{"experts_per_token": 8, "d_expert": 32, "normalize_top_k": true, "balance_loss": 0.000602, "init_std_router": 0.0116, "lr_router": 0.00156, "norm_eps": 1e-06, "tie_word_embeddings": true, "learning_rate": 0.00295, "max_grad_norm": 1.0, "batch_tokens": [65536, 131072], "max_seq_len": 256}
Below are experts of layer 4 (counted from 0) of a mixture-of-experts language model. Rows are named router (the router's row for the expert), down (a neuron's output weights, with its number) and show model dimensions 0-127. Each number is 200 + 30 x the weight over its row's rms, rounded and kept within 0 to 999.
After each expert's rows: a language model's description of what the expert responds to. This comes from a sample of Wikipedia text that the model never trained on.

# expert 4
router,166,261,200,148,165,185,206,221,198,236,226,210,210,175,193,237,205,212,191,145,202,217,183,246,238,236,137,161,214,167,159,203,215,215,210,189,178,178,229,227,189,169,225,298,188,270,157,214,212,197,194,242,240,236,179,178,219,187,233,202,277,208,211,227,220,230,221,234,210,194,209,213,230,238,218,175,189,253,235,239,201,200,198,195,199,177,174,235,191,228,191,209,215,203,240,216,261,189,135,207,239,192,205,214,175,186,140,211,193,159,205,166,217,166,194,189,189,247,213,223,160,184,223,131,199,188,169,207
down0,187,187,188,196,200,255,186,274,189,233,160,253,200,249,216,205,165,215,237,235,209,208,195,176,186,230,159,182,169,192,197,205,176,249,169,142,216,133,214,224,192,194,211,146,213,208,197,207,197,237,181,229,183,199,220,184,150,172,177,125,200,188,238,204,183,250,196,224,206,175,160,200,252,228,163,200,159,195,245,142,211,214,174,193,175,161,236,227,235,226,241,159,182,203,247,189,270,155,205,195,202,172,209,213,150,210,183,196,220,230,193,214,207,204,168,166,183,190,216,184,241,167,219,190,112,174,195,197
down1,190,219,166,191,230,156,250,201,166,258,168,193,194,186,177,171,177,208,217,189,167,194,208,208,176,252,234,176,241,204,208,188,226,232,181,140,202,194,193,199,213,202,228,145,232,135,188,226,142,186,178,200,234,254,197,189,140,156,214,192,209,201,222,212,198,182,208,219,173,248,169,208,177,208,216,198,198,143,239,219,160,231,255,208,224,190,222,202,215,277,223,199,205,220,186,157,267,163,195,208,192,167,212,227,247,189,184,193,190,173,164,239,217,233,232,260,230,232,198,163,159,166,164,199,137,244,208,174
down2,245,189,197,229,220,200,177,207,204,247,227,186,156,231,215,199,226,218,243,187,177,216,200,207,196,179,234,189,210,252,176,229,226,240,259,234,195,157,215,225,231,187,194,203,223,205,247,229,244,220,209,153,165,203,223,215,196,231,162,196,223,180,178,169,230,268,173,216,196,208,193,212,156,198,217,152,260,179,219,258,189,186,190,248,217,247,214,181,208,161,218,175,199,143,207,244,180,151,182,252,236,205,243,156,168,204,152,192,215,139,170,197,255,163,115,179,173,207,205,204,214,184,184,184,177,149,214,221
It responds to: Infobox and list delimiters. Colons, pipes, dashes and heading equals signs in infoboxes, tables and lists, such as Born:, High school:, - item, ===; also the fragment "ich".

# expert 17
router,205,253,200,195,183,209,225,222,163,200,205,234,235,211,219,178,167,183,174,201,171,225,218,191,235,181,185,176,227,165,190,228,188,243,248,222,237,223,246,215,182,164,225,230,193,227,197,170,234,167,264,256,217,216,162,182,222,250,207,195,211,184,174,236,229,206,210,198,223,186,222,244,180,218,209,248,184,230,187,235,133,276,178,218,264,136,175,251,219,222,265,187,234,226,230,201,215,250,195,240,162,244,193,209,209,180,174,160,206,215,215,177,195,214,153,215,166,238,211,223,139,225,176,188,247,192,191,229
down0,211,192,183,207,220,191,170,199,155,246,273,198,191,227,218,152,197,181,203,239,211,206,185,171,193,211,261,215,190,217,199,174,236,182,205,191,201,193,210,221,179,161,174,77,149,186,237,158,189,217,145,215,167,179,193,187,149,207,155,212,170,191,205,221,158,233,210,153,178,159,219,192,145,212,176,174,269,170,214,225,211,191,187,236,238,229,180,193,172,144,185,174,179,191,194,188,219,229,230,243,222,208,228,157,237,213,161,251,211,222,212,229,256,192,237,164,192,179,197,189,221,214,216,199,252,229,219,199
down1,171,207,203,190,197,203,173,206,216,202,190,229,199,176,178,229,235,200,179,216,209,188,193,237,214,224,120,169,170,228,196,214,209,245,223,211,192,154,214,206,205,193,212,318,228,195,196,220,203,181,243,211,251,209,197,157,202,239,203,249,243,237,240,224,240,156,221,167,173,176,187,178,225,211,211,187,205,210,242,147,230,173,243,162,188,206,194,200,193,168,259,226,237,246,195,216,246,153,163,220,163,176,195,159,196,205,181,253,201,204,237,210,200,169,149,255,219,235,216,142,161,249,229,211,167,191,198,230
down2,212,187,172,138,185,216,176,229,210,190,233,222,178,175,168,206,200,246,144,186,133,205,163,199,203,178,186,161,196,208,187,256,204,202,171,219,212,202,228,150,188,236,166,162,220,190,152,214,185,247,174,157,261,212,180,150,176,154,236,136,222,170,219,206,171,186,199,216,215,253,186,244,248,197,178,218,180,225,212,153,239,204,249,222,205,181,210,206,229,244,239,210,195,194,148,261,185,222,218,237,204,215,200,261,177,201,194,242,185,198,144,204,133,229,224,173,224,192,234,174,190,187,192,170,199,147,180,201
It responds to: Subject pronouns, country names. Pronouns like I, he, you, she and capitalized nouns such as USA, King, Germany, Japan, often in quotes, lists or tables.

# expert 18
router,222,262,206,210,188,180,211,217,227,182,171,182,192,191,224,224,206,258,179,222,208,213,219,186,222,182,203,194,193,223,209,216,198,229,233,287,195,211,241,205,180,163,195,319,229,220,171,199,240,174,203,245,236,193,156,177,182,225,198,191,225,184,195,256,210,243,202,210,211,217,197,251,169,196,219,252,214,265,213,170,162,227,191,226,221,139,203,235,160,185,230,205,248,177,214,236,190,229,172,167,184,243,235,203,178,195,176,184,229,247,216,163,206,201,175,219,195,233,231,200,223,234,235,120,219,224,166,199
down0,170,203,172,249,224,210,214,205,199,182,185,171,155,186,230,195,148,199,171,173,172,169,172,197,197,222,191,171,237,191,160,243,207,171,210,184,226,150,201,199,172,200,261,246,181,210,183,213,216,174,203,182,224,176,157,190,232,191,156,265,197,242,185,203,177,189,171,231,191,214,227,170,251,180,176,213,221,164,191,295,184,288,231,208,224,261,208,234,200,186,205,216,210,178,181,190,194,222,208,246,99,220,232,163,197,174,220,238,178,202,187,197,164,212,193,177,169,163,272,196,157,228,207,201,185,201,199,178
down1,187,153,213,189,186,182,197,202,191,192,207,201,200,168,260,129,262,204,188,227,270,152,219,191,164,127,218,200,202,162,229,185,224,152,207,186,189,211,174,210,190,194,255,228,262,174,152,187,219,238,215,185,165,150,244,189,203,200,180,219,149,206,235,194,200,181,238,180,244,171,185,208,234,214,184,218,215,215,195,201,200,167,214,222,162,175,193,237,195,240,194,168,155,200,191,228,230,252,190,212,268,183,183,212,166,207,134,206,179,172,138,241,225,215,218,244,182,168,219,176,172,227,139,167,205,208,188,174
down2,198,239,197,193,179,254,188,175,192,216,164,207,180,172,194,170,160,187,215,168,227,171,155,216,243,214,199,204,196,221,226,215,217,244,217,181,219,156,229,175,161,229,187,170,170,214,151,263,199,237,245,218,178,168,211,220,213,217,127,200,209,191,131,174,197,192,248,195,208,170,229,209,186,237,195,236,198,223,221,228,193,218,151,187,210,213,214,198,206,257,138,128,156,167,159,171,207,211,265,266,167,196,194,173,186,248,176,193,170,205,210,170,156,233,191,215,220,186,181,223,140,187,201,236,192,187,199,133
It responds to: Capitalized name openings. First capitalized pieces of names and words, such as Arab, Flor, Lev, Gra, Bru, in lists, credits and places.

# expert 53
router,179,241,201,178,194,177,189,243,221,238,169,226,195,171,184,264,128,242,177,206,225,197,216,206,267,190,194,175,202,198,208,201,215,252,243,276,180,258,211,158,163,241,183,311,201,231,185,190,211,160,194,273,241,193,159,188,199,229,211,192,232,174,202,247,237,219,199,247,192,220,214,271,199,222,216,236,225,259,214,258,171,210,171,206,212,172,194,228,207,210,222,173,228,190,222,190,184,199,185,188,163,173,193,205,175,193,205,176,227,196,212,202,212,216,175,184,177,210,240,184,197,244,216,174,206,226,186,220
down0,243,142,178,211,134,205,227,209,218,202,188,228,203,179,214,195,202,156,175,221,248,228,176,184,201,190,147,208,242,207,172,199,233,220,173,243,197,219,203,185,234,190,241,217,244,155,176,106,253,261,201,202,182,174,193,200,170,209,211,197,159,285,202,242,188,183,252,176,219,167,228,222,192,212,209,120,166,194,153,202,201,216,250,177,238,217,193,200,175,254,166,246,200,266,198,226,186,226,176,219,205,188,183,246,216,200,215,165,166,207,197,218,195,235,195,190,213,199,213,209,180,223,163,177,173,201,199,252
down1,203,317,182,204,270,205,177,224,205,194,216,187,167,208,197,206,200,217,198,187,200,242,156,201,257,338,210,225,238,174,177,192,187,175,244,189,147,189,200,228,171,154,212,173,160,129,177,210,172,188,227,182,221,206,171,209,226,220,166,269,204,199,218,200,191,228,219,152,180,197,242,188,198,176,182,231,149,243,193,196,203,191,187,213,216,230,176,177,158,163,238,227,203,189,177,230,220,204,195,176,173,214,183,179,219,203,210,216,189,224,197,188,207,197,192,211,154,183,193,210,217,188,154,229,252,187,208,190
down2,215,293,182,235,186,221,192,160,225,190,188,197,172,257,188,209,141,171,217,191,147,194,186,190,195,210,178,192,247,171,202,223,171,213,185,242,192,221,190,217,173,161,186,161,228,146,188,204,195,173,204,208,223,169,180,222,197,244,146,164,205,177,201,150,224,195,185,213,223,182,198,209,176,233,173,224,185,184,195,170,194,224,156,213,182,178,284,172,249,166,232,155,175,223,178,169,216,169,167,242,218,153,230,247,199,193,242,151,190,224,250,163,212,218,145,199,225,249,211,131,168,171,214,203,229,170,219,219
It responds to: Word-initial capital pieces. First piece of a capitalized name or word, often a letter or cluster like St, Ch, L, M, as in J-uba, Mel-ton, Soci-été.

# expert 31
router,198,241,219,166,230,200,209,215,233,224,193,186,173,174,218,241,143,164,183,204,186,203,120,234,263,196,169,224,189,182,204,227,161,246,205,195,199,205,201,179,203,183,233,225,188,241,175,176,210,181,228,242,255,231,162,198,228,216,246,206,256,218,231,214,192,196,191,227,205,192,140,259,223,216,188,218,191,218,166,210,193,238,224,193,259,191,167,239,187,160,214,219,255,221,222,207,219,201,176,209,172,223,229,197,201,234,207,181,209,216,163,163,217,270,156,196,191,293,199,183,183,225,217,178,284,217,169,235
down3,191,272,198,280,178,176,243,194,195,176,234,200,199,279,199,176,189,195,190,191,194,181,174,184,193,261,238,203,218,202,182,164,207,203,223,213,177,193,260,245,144,160,174,178,193,176,231,193,219,177,217,195,203,203,187,217,196,221,189,166,214,93,173,216,211,188,193,159,200,217,270,191,148,188,220,212,204,192,201,222,164,228,173,222,180,163,213,208,206,225,228,188,142,188,151,183,194,243,162,198,196,215,183,233,208,154,175,222,181,213,243,199,199,181,242,202,197,172,193,211,170,96,202,206,234,212,231,177
down4,226,129,211,215,174,199,189,202,211,226,220,242,187,262,180,210,219,229,220,219,287,185,197,220,183,135,198,158,217,153,206,194,177,164,239,219,225,250,215,196,177,222,174,206,232,207,156,191,195,156,189,173,181,181,173,211,219,238,185,187,198,163,173,173,227,140,226,224,216,220,223,190,223,217,219,200,187,223,159,184,143,222,175,217,177,184,181,144,194,236,197,224,204,218,210,198,118,188,230,123,219,216,186,221,174,192,254,168,227,208,209,205,223,193,245,182,246,197,214,287,158,181,165,221,200,205,171,174
down5,275,178,156,195,271,184,252,194,177,206,178,207,199,176,198,161,233,187,231,198,181,213,224,192,193,215,207,210,274,228,232,218,195,174,163,187,181,163,191,199,249,256,255,212,176,123,185,230,181,192,191,162,254,195,197,208,226,170,186,164,170,239,203,224,192,196,160,268,217,233,190,210,188,193,200,193,190,189,233,176,250,257,200,196,204,151,239,144,182,150,214,213,196,194,162,209,169,203,178,214,186,242,200,163,221,203,198,189,192,187,173,232,159,140,211,214,178,224,216,224,194,194,195,203,198,296,228,189
It responds to: Word endings before punctuation. Final pieces of words and the last digit of years just before a comma or period, like reloc-ated, replac-ement, 201-8.

# expert 58
router,219,210,224,180,190,204,235,249,226,230,229,160,209,198,209,200,168,183,176,211,206,188,194,250,265,224,185,206,210,159,195,171,198,235,202,236,216,182,222,161,178,195,177,273,211,239,207,224,169,172,211,197,210,177,218,165,267,248,167,212,231,165,243,197,194,242,172,147,200,204,210,215,190,229,134,222,218,217,255,190,215,245,143,217,171,168,183,212,223,204,228,197,223,181,206,240,241,191,162,181,205,217,152,188,198,137,168,216,247,207,170,165,241,196,115,226,187,256,227,216,151,240,214,172,228,198,198,172
down0,195,210,151,197,211,230,211,154,242,206,185,223,229,232,178,189,174,146,185,241,190,142,147,233,205,183,137,212,175,228,176,175,215,194,218,247,209,211,195,214,175,229,189,184,225,275,220,250,255,166,179,229,239,203,217,193,169,187,217,247,251,193,177,200,199,189,153,207,209,223,190,193,127,194,237,168,206,248,165,178,215,232,188,230,158,159,196,246,183,208,225,196,176,220,230,217,220,212,233,173,259,163,231,168,210,216,201,240,201,210,157,206,200,217,172,197,263,222,200,237,144,141,163,213,162,220,208,203
down1,218,246,196,198,162,190,199,142,161,237,198,190,233,166,182,208,190,210,207,184,122,226,222,184,200,194,169,187,161,246,185,206,114,153,196,220,193,197,232,175,223,179,241,185,225,196,143,164,225,163,216,185,190,232,180,222,181,155,210,211,276,227,196,166,218,201,229,159,177,205,212,200,123,222,215,164,210,262,180,180,172,221,233,177,226,187,200,222,195,181,180,169,241,218,232,170,175,194,228,204,253,208,200,185,164,176,247,180,192,239,155,198,230,192,208,179,244,209,217,173,186,196,186,217,227,159,160,119
down2,200,232,255,215,218,188,210,220,208,180,200,238,180,226,207,206,212,228,165,230,204,226,237,193,245,177,189,216,204,238,168,146,196,193,160,197,205,204,217,212,171,277,176,224,175,178,191,208,206,181,198,157,240,162,181,190,308,205,198,205,158,200,222,224,207,185,165,119,227,171,202,200,212,226,175,173,197,206,210,230,171,181,174,183,237,154,190,205,232,201,166,239,216,219,195,118,261,244,262,212,216,162,190,195,172,241,174,223,212,212,266,139,213,164,213,197,202,208,217,182,238,250,210,184,208,228,188,225
It responds to: Word-initial prefixes. Prefix pieces at or near the start of longer words, such as re, un, dis, inter, con, under, pre, e.g. reuth, turrets, Printers.

# expert 19
router,203,258,229,169,188,175,215,219,184,201,226,212,233,210,189,223,205,241,176,241,199,218,184,223,235,179,200,226,209,175,148,218,137,241,228,182,220,255,221,180,214,182,250,246,186,228,149,155,229,170,207,199,236,197,171,176,216,209,193,171,224,175,142,211,194,235,198,224,200,199,207,189,204,210,173,260,235,213,193,211,109,265,194,225,239,159,150,238,166,200,226,189,242,197,231,194,257,249,203,206,152,229,224,220,187,189,193,184,204,181,228,180,150,159,131,154,182,224,186,229,178,196,175,194,237,156,204,203
down0,191,188,202,197,222,158,241,212,169,201,163,212,146,182,178,166,226,180,164,215,227,187,164,246,192,194,187,242,175,204,200,196,184,254,192,144,192,236,179,194,203,167,184,247,277,162,191,163,216,193,204,165,234,192,211,224,189,226,168,213,167,184,219,187,192,185,217,244,172,180,237,179,174,228,188,226,287,222,148,192,137,166,153,220,170,225,147,190,207,168,211,218,215,171,209,187,133,193,231,194,221,181,157,148,245,175,211,186,208,198,179,213,166,223,169,109,180,172,227,163,182,206,201,167,186,189,166,231
down1,219,208,235,206,199,139,205,195,200,167,204,221,168,151,216,197,212,254,219,222,149,220,204,176,232,168,199,235,159,233,173,191,208,198,182,266,214,245,215,176,203,186,227,232,193,252,173,221,193,155,212,203,230,191,223,178,235,175,223,140,163,252,216,183,253,158,239,184,225,179,212,197,194,202,173,188,220,170,210,284,199,158,187,199,230,172,205,192,266,236,193,162,162,199,239,205,188,123,172,166,151,183,198,216,198,233,170,195,169,206,229,155,241,231,157,231,193,179,192,164,210,214,155,248,168,175,182,203
down2,191,227,158,206,157,150,207,203,172,234,188,200,190,269,207,270,199,174,210,208,178,204,218,219,219,204,201,154,208,177,195,215,140,181,226,153,161,182,230,212,124,222,223,173,211,209,168,233,213,174,220,219,197,202,219,204,242,231,247,162,194,192,236,198,185,179,202,167,176,181,179,187,217,155,185,196,182,198,182,192,183,220,227,160,238,181,217,230,185,157,211,190,224,150,139,266,198,157,145,224,206,224,195,172,228,220,187,227,203,183,194,180,210,180,170,157,217,278,209,226,246,270,197,260,263,213,178,185
It responds to: Adjective and name starts. Colour words, party names and first parts of place or personal names after the, like Green, Labour, stone, Upper, Bankhead.

# expert 26
router,186,272,207,180,223,235,217,186,243,226,245,156,222,221,221,245,161,198,150,205,200,205,149,186,195,200,177,259,232,190,161,197,186,238,245,267,224,191,211,142,219,230,172,286,195,247,158,180,208,208,207,264,243,201,189,167,219,169,208,193,246,184,182,210,254,215,169,151,170,177,186,232,198,198,229,211,203,237,200,196,207,261,196,219,232,165,168,187,197,191,202,197,232,204,250,245,239,204,186,183,237,200,229,187,215,208,214,201,243,176,143,200,213,212,160,210,192,237,202,194,179,235,225,189,252,162,220,190
down0,242,156,193,175,259,191,257,206,201,224,221,149,223,169,225,234,215,207,238,241,181,194,200,248,223,211,202,264,166,227,248,205,144,199,184,193,197,153,161,162,199,177,214,225,211,237,213,273,230,163,225,166,165,187,217,219,211,154,230,142,214,248,221,227,182,158,255,194,228,225,258,210,171,152,187,213,204,139,221,211,186,215,144,196,161,238,239,233,213,179,164,187,239,218,189,187,191,231,176,232,146,176,185,202,190,233,220,217,195,196,183,180,204,209,228,192,184,209,177,206,196,244,200,171,228,150,177,213
down1,212,197,139,197,220,171,181,192,210,244,224,261,179,205,173,210,246,224,191,219,186,208,278,160,147,230,178,247,194,171,195,240,226,177,239,189,196,215,161,221,184,207,157,215,158,238,214,236,225,157,154,211,156,242,228,209,215,226,207,247,211,213,211,255,222,257,217,208,168,193,146,200,219,158,215,156,150,264,199,234,156,190,186,188,203,210,211,228,207,274,157,197,232,146,227,169,194,145,212,205,198,195,189,200,184,233,203,207,179,211,220,236,185,212,222,186,204,134,219,216,206,190,208,191,232,234,224,233
down2,221,219,201,174,266,206,155,190,159,220,170,266,199,201,213,259,176,208,241,191,207,128,196,170,199,160,152,257,216,263,190,224,206,204,244,224,192,244,179,181,183,255,142,207,181,234,247,173,240,256,187,189,136,199,188,222,185,260,240,167,178,236,220,197,181,196,168,189,200,210,209,188,171,195,234,200,196,201,177,140,211,184,221,181,157,196,212,192,207,177,152,203,151,192,188,258,165,202,207,186,196,193,179,221,200,209,213,164,144,195,214,150,171,193,232,147,167,215,184,181,194,182,228,231,216,197,159,202
It responds to: Sports results vocabulary. Sports and election result words such as home, finals, season, victory, Cup, Stadium, medalist, plus punctuation in match reports.

# expert 35
router,215,307,203,178,175,201,181,215,185,201,208,160,202,177,163,198,237,212,174,187,198,161,156,196,224,266,190,195,204,203,150,167,193,244,215,224,234,206,202,157,194,170,227,237,214,255,194,228,196,191,237,210,237,223,171,187,187,248,183,204,250,233,144,161,230,229,181,178,215,163,230,183,179,201,234,239,216,243,160,217,182,213,207,216,194,173,157,257,208,222,236,215,245,178,237,216,183,231,212,178,201,198,199,223,188,195,163,199,203,256,224,171,228,178,153,163,188,257,200,196,142,248,164,161,171,164,211,249
down1,199,172,143,196,275,247,212,180,205,158,161,246,185,216,248,174,188,177,218,244,136,222,178,204,205,227,249,161,211,220,165,164,232,176,141,174,222,199,238,175,189,185,261,211,192,180,200,281,177,180,175,184,216,210,240,222,188,200,204,191,215,230,188,217,174,216,188,174,175,205,248,185,195,211,238,146,213,191,168,224,187,228,165,212,220,234,208,208,190,178,205,169,208,156,169,155,153,189,188,230,189,172,268,179,207,206,173,233,166,210,226,218,215,241,202,175,175,212,193,156,229,138,172,254,185,220,157,221
down2,217,248,265,191,163,228,202,212,205,180,246,210,209,196,237,160,206,178,225,149,245,186,181,201,192,196,101,223,215,240,166,195,230,207,207,236,148,247,222,165,203,174,173,126,203,200,216,182,211,232,263,196,165,201,246,196,182,222,166,157,162,186,172,195,221,171,195,214,154,202,182,253,236,191,157,178,186,231,226,222,178,209,211,240,196,182,198,180,160,202,220,151,223,191,204,214,263,227,182,251,203,159,183,197,183,215,203,206,192,191,204,186,205,156,196,185,183,140,173,273,176,262,211,213,200,191,170,181
down3,144,200,190,221,192,177,160,226,171,148,149,222,210,276,243,195,160,155,212,206,195,215,292,158,201,138,155,218,200,193,232,228,213,176,180,194,186,267,195,177,193,209,167,172,180,170,221,165,213,175,171,209,178,234,234,196,256,181,197,199,228,160,220,208,196,178,241,190,209,254,211,232,259,190,169,193,154,200,197,194,232,199,159,175,235,192,234,182,217,218,229,219,186,215,167,233,227,196,113,246,182,193,184,187,223,181,212,189,176,188,148,191,178,213,190,230,232,226,201,231,168,169,211,212,201,198,207,141
It responds to: Quantifiers and number words. Number words and quantifiers such as two, three, both, several, many, other, between, plus of after them, as in numerous groups.

# expert 46
router,201,320,190,150,192,218,162,205,152,187,214,181,207,176,197,192,221,166,176,175,190,164,174,216,227,267,176,182,214,219,170,176,209,256,203,207,212,192,222,183,168,185,242,238,256,220,227,190,202,203,199,235,219,185,169,152,227,211,199,196,208,221,186,171,236,237,143,175,222,183,218,176,155,230,210,218,209,243,181,192,161,235,179,211,219,141,199,250,237,239,231,202,264,182,253,243,201,222,156,198,193,175,221,217,165,222,199,186,200,204,178,173,199,197,153,187,175,264,186,265,169,207,211,168,190,167,220,205
down0,197,175,207,224,188,226,195,175,180,215,228,172,205,192,206,229,197,206,213,236,220,162,200,175,184,242,218,190,229,219,211,121,202,225,234,240,245,189,234,172,224,200,200,77,161,234,196,208,179,241,213,237,206,194,116,223,212,211,239,214,207,164,177,230,165,187,206,168,220,211,192,198,164,239,205,198,199,159,206,189,221,254,183,190,224,192,190,201,175,142,235,187,245,173,181,222,225,208,275,148,194,233,262,200,245,173,207,221,181,220,199,209,169,164,259,185,262,188,181,173,179,205,177,210,162,203,222,212
down1,198,215,188,217,232,185,219,165,229,223,196,163,194,213,193,216,250,201,209,207,129,177,209,193,198,236,210,211,192,225,180,193,215,204,176,149,142,181,186,117,186,180,164,259,195,202,187,223,175,239,223,154,171,231,179,189,192,242,200,265,186,183,190,221,223,264,191,223,173,165,195,145,200,255,213,199,183,178,235,176,201,209,175,153,182,242,229,187,172,223,188,218,238,254,182,199,214,190,245,209,224,210,185,243,203,210,210,183,218,235,188,210,206,172,166,216,253,195,157,147,113,255,189,199,148,162,161,228
down2,206,207,146,212,242,172,160,200,129,176,196,227,216,257,172,214,196,128,183,204,203,213,212,169,188,177,200,128,215,199,213,166,241,179,176,182,211,182,182,179,165,217,188,98,187,200,189,154,199,232,136,192,218,177,175,214,193,219,188,177,216,195,198,152,184,184,199,217,187,205,192,227,136,223,209,182,212,230,247,203,213,156,141,186,260,210,182,199,203,186,159,142,201,187,227,200,152,158,196,242,212,231,215,182,138,200,216,219,230,215,138,198,156,196,192,227,200,248,199,170,161,229,242,201,193,196,202,217
It responds to: Determiners and relative pronouns. Sentence subjects and determiners before a verb, such as which, who, that, this, the latter, its, some, in running prose.

# expert 39
router,221,247,230,164,182,184,222,222,223,229,214,186,211,208,204,219,186,181,174,158,217,210,139,256,257,214,170,203,249,178,155,214,187,205,199,267,170,214,264,199,156,212,178,261,229,197,205,205,170,171,202,206,210,218,215,186,234,238,201,232,248,222,215,205,212,241,176,190,179,231,209,210,167,259,231,188,191,236,248,206,183,236,148,208,243,184,162,221,207,197,219,228,234,214,223,245,217,221,192,222,151,184,189,151,178,164,183,220,197,246,170,122,204,207,126,176,169,215,203,201,173,193,252,154,220,178,161,216
down1,152,196,174,178,178,170,174,167,150,222,152,183,199,185,197,227,167,250,238,187,194,163,202,258,187,230,240,166,188,101,180,203,179,180,214,219,199,158,254,214,193,199,223,205,212,183,209,215,201,212,189,211,196,187,241,222,176,211,192,230,179,251,192,187,202,214,209,219,275,249,212,200,185,201,259,206,191,225,189,163,190,195,146,177,191,221,218,212,237,196,225,223,241,175,204,192,203,175,192,166,154,172,200,209,180,205,116,236,213,253,238,209,185,201,211,161,213,204,199,177,263,226,179,174,159,172,162,111
down2,215,168,144,242,185,183,210,191,201,250,154,158,170,184,204,156,169,182,180,200,207,212,202,203,228,232,174,278,188,143,192,197,187,171,136,173,204,196,167,179,164,222,178,186,227,202,171,225,208,195,209,248,206,179,150,211,172,171,206,195,201,159,187,210,184,179,194,240,254,157,229,171,229,203,235,225,252,251,225,249,194,175,177,146,206,217,206,181,199,239,208,206,259,176,242,190,250,252,207,207,186,186,241,211,196,159,230,219,182,151,214,247,211,195,278,198,256,205,193,202,216,177,213,135,225,216,190,183
down3,148,190,189,190,205,223,229,213,169,232,171,205,147,230,201,159,251,227,191,244,124,201,208,177,223,229,167,217,185,215,242,190,188,227,130,197,225,187,193,242,258,201,258,195,232,167,164,194,170,167,177,210,143,180,213,206,203,185,192,178,210,231,216,177,194,208,166,187,142,148,199,201,222,195,212,221,179,168,257,193,204,277,205,179,188,221,254,185,156,197,160,168,193,189,162,230,195,222,196,220,200,190,200,210,235,196,238,220,182,224,149,210,221,253,169,205,192,203,186,194,235,156,139,258,159,203,148,186
It responds to: Prefixes and attribute words. Word-initial prefixes such as pre, inter, sub, tri, and adjectives like English, international, professional, political, often in lists.

# expert 44
router,185,228,238,162,217,230,160,215,203,172,237,208,235,178,207,266,197,229,139,219,248,225,179,227,241,209,191,200,164,181,184,200,160,266,211,272,210,217,216,184,157,194,192,307,202,242,161,212,223,191,190,226,237,219,187,216,242,185,189,170,244,156,153,237,230,201,206,224,271,258,219,194,191,238,201,213,219,235,205,215,206,234,157,237,194,155,171,221,172,199,212,216,250,171,245,183,184,212,184,201,166,221,179,209,159,174,194,211,192,216,206,210,228,203,138,174,223,213,193,191,183,239,204,218,178,229,216,198
down3,204,193,132,245,174,149,243,144,175,215,180,199,184,203,175,181,209,197,199,167,187,178,160,159,192,261,171,197,219,162,210,206,164,216,186,166,206,212,173,162,205,208,226,174,212,243,227,189,245,233,129,237,159,223,192,168,195,182,224,189,227,198,207,252,193,206,189,168,187,198,198,216,196,214,191,211,219,155,167,137,244,190,215,164,196,159,225,225,218,188,268,195,251,228,213,166,180,207,177,172,168,186,216,201,224,195,210,204,208,168,229,83,198,188,186,181,170,217,209,204,201,139,224,188,236,155,261,211
down4,183,240,183,205,192,149,213,222,153,187,224,200,167,211,165,236,179,183,176,215,229,172,204,180,170,169,225,194,211,210,217,189,139,271,229,205,220,218,197,238,152,238,203,199,187,220,158,144,185,170,203,224,196,266,196,264,173,182,188,171,252,238,241,142,228,193,215,170,154,156,168,161,186,245,175,219,193,183,192,167,190,176,185,148,178,186,207,232,247,207,147,189,198,228,186,236,208,241,185,119,207,201,221,193,132,211,175,151,175,164,167,164,202,207,198,210,200,190,184,223,199,183,222,215,158,245,229,188
down5,192,185,210,207,186,233,189,188,179,219,216,202,200,186,149,143,191,247,181,214,163,197,178,184,177,192,185,215,132,135,214,251,131,223,233,183,154,220,224,208,171,191,220,183,203,228,148,200,225,213,214,190,229,238,185,188,212,157,192,176,126,242,194,208,203,175,207,178,179,232,183,206,237,196,174,235,183,145,204,211,217,108,180,140,233,221,227,201,168,198,218,138,209,192,178,178,225,216,219,186,258,128,213,218,147,158,138,155,184,182,201,202,230,219,211,197,183,217,214,193,178,175,227,213,191,151,176,213
It responds to: Inner word pieces, science. Middle pieces of longer words, often scientific or technical, such as intrac-ell-ular, Ac-qu-isition, molec, sequ, therap, Nov-orossiysk.

# expert 36
router,190,214,234,166,195,176,228,244,168,203,211,217,204,246,171,179,177,203,167,157,164,221,182,237,247,243,152,243,195,170,136,232,204,224,225,210,174,180,236,193,160,171,213,244,236,185,149,176,207,178,208,249,199,214,180,210,204,271,186,193,230,203,163,218,183,247,194,163,209,167,248,220,152,171,192,253,208,213,215,242,153,229,195,218,222,173,217,280,165,227,199,166,205,227,218,218,255,231,155,201,187,196,177,196,215,183,177,190,168,183,228,215,196,185,156,181,181,256,215,231,115,188,170,191,226,208,213,195
down7,222,184,178,201,211,177,224,234,193,151,183,195,192,159,187,175,180,237,175,234,223,219,238,216,162,166,219,203,122,204,159,218,174,250,207,179,185,214,205,205,200,189,157,136,208,187,191,243,248,190,224,183,181,210,236,200,159,211,170,200,208,172,213,218,249,205,207,191,163,166,243,166,225,214,214,165,209,172,240,217,208,165,212,236,233,191,159,160,224,187,210,259,241,196,202,185,205,213,202,214,282,229,196,202,200,181,194,200,193,172,173,226,196,196,341,230,150,169,199,202,205,209,226,233,184,215,245,156
down8,149,227,247,165,239,159,191,224,233,190,197,223,209,188,240,212,209,179,207,222,204,147,213,151,204,181,210,190,233,201,211,198,205,182,153,222,265,180,235,229,235,277,171,203,192,182,219,234,206,225,190,195,193,208,193,234,200,222,202,187,142,202,214,166,199,280,170,211,196,197,239,177,163,196,147,197,234,234,258,177,173,130,271,229,197,229,258,142,213,197,212,189,138,176,193,195,190,175,182,191,180,260,203,169,168,187,204,220,159,194,190,223,257,200,174,204,161,224,172,221,197,173,221,183,202,231,244,193
down9,186,195,210,217,157,192,216,149,198,226,192,216,157,177,243,200,197,213,209,235,161,155,218,263,214,221,192,187,220,202,227,210,182,202,188,171,154,183,148,180,162,207,199,243,207,215,253,165,188,191,206,212,184,218,146,242,154,190,165,179,294,193,201,171,197,181,216,204,214,202,166,222,170,187,228,272,194,181,249,178,210,192,200,168,214,224,200,141,196,206,161,190,226,225,232,211,222,192,192,215,211,167,178,250,196,206,166,229,185,173,246,204,216,187,99,182,176,171,164,141,177,189,163,189,130,195,229,156
It responds to: Foreign surname endings. Final pieces of personal and place names, often foreign, such as -ov, -ini, -ez, -ić, -mann, in tables and lists.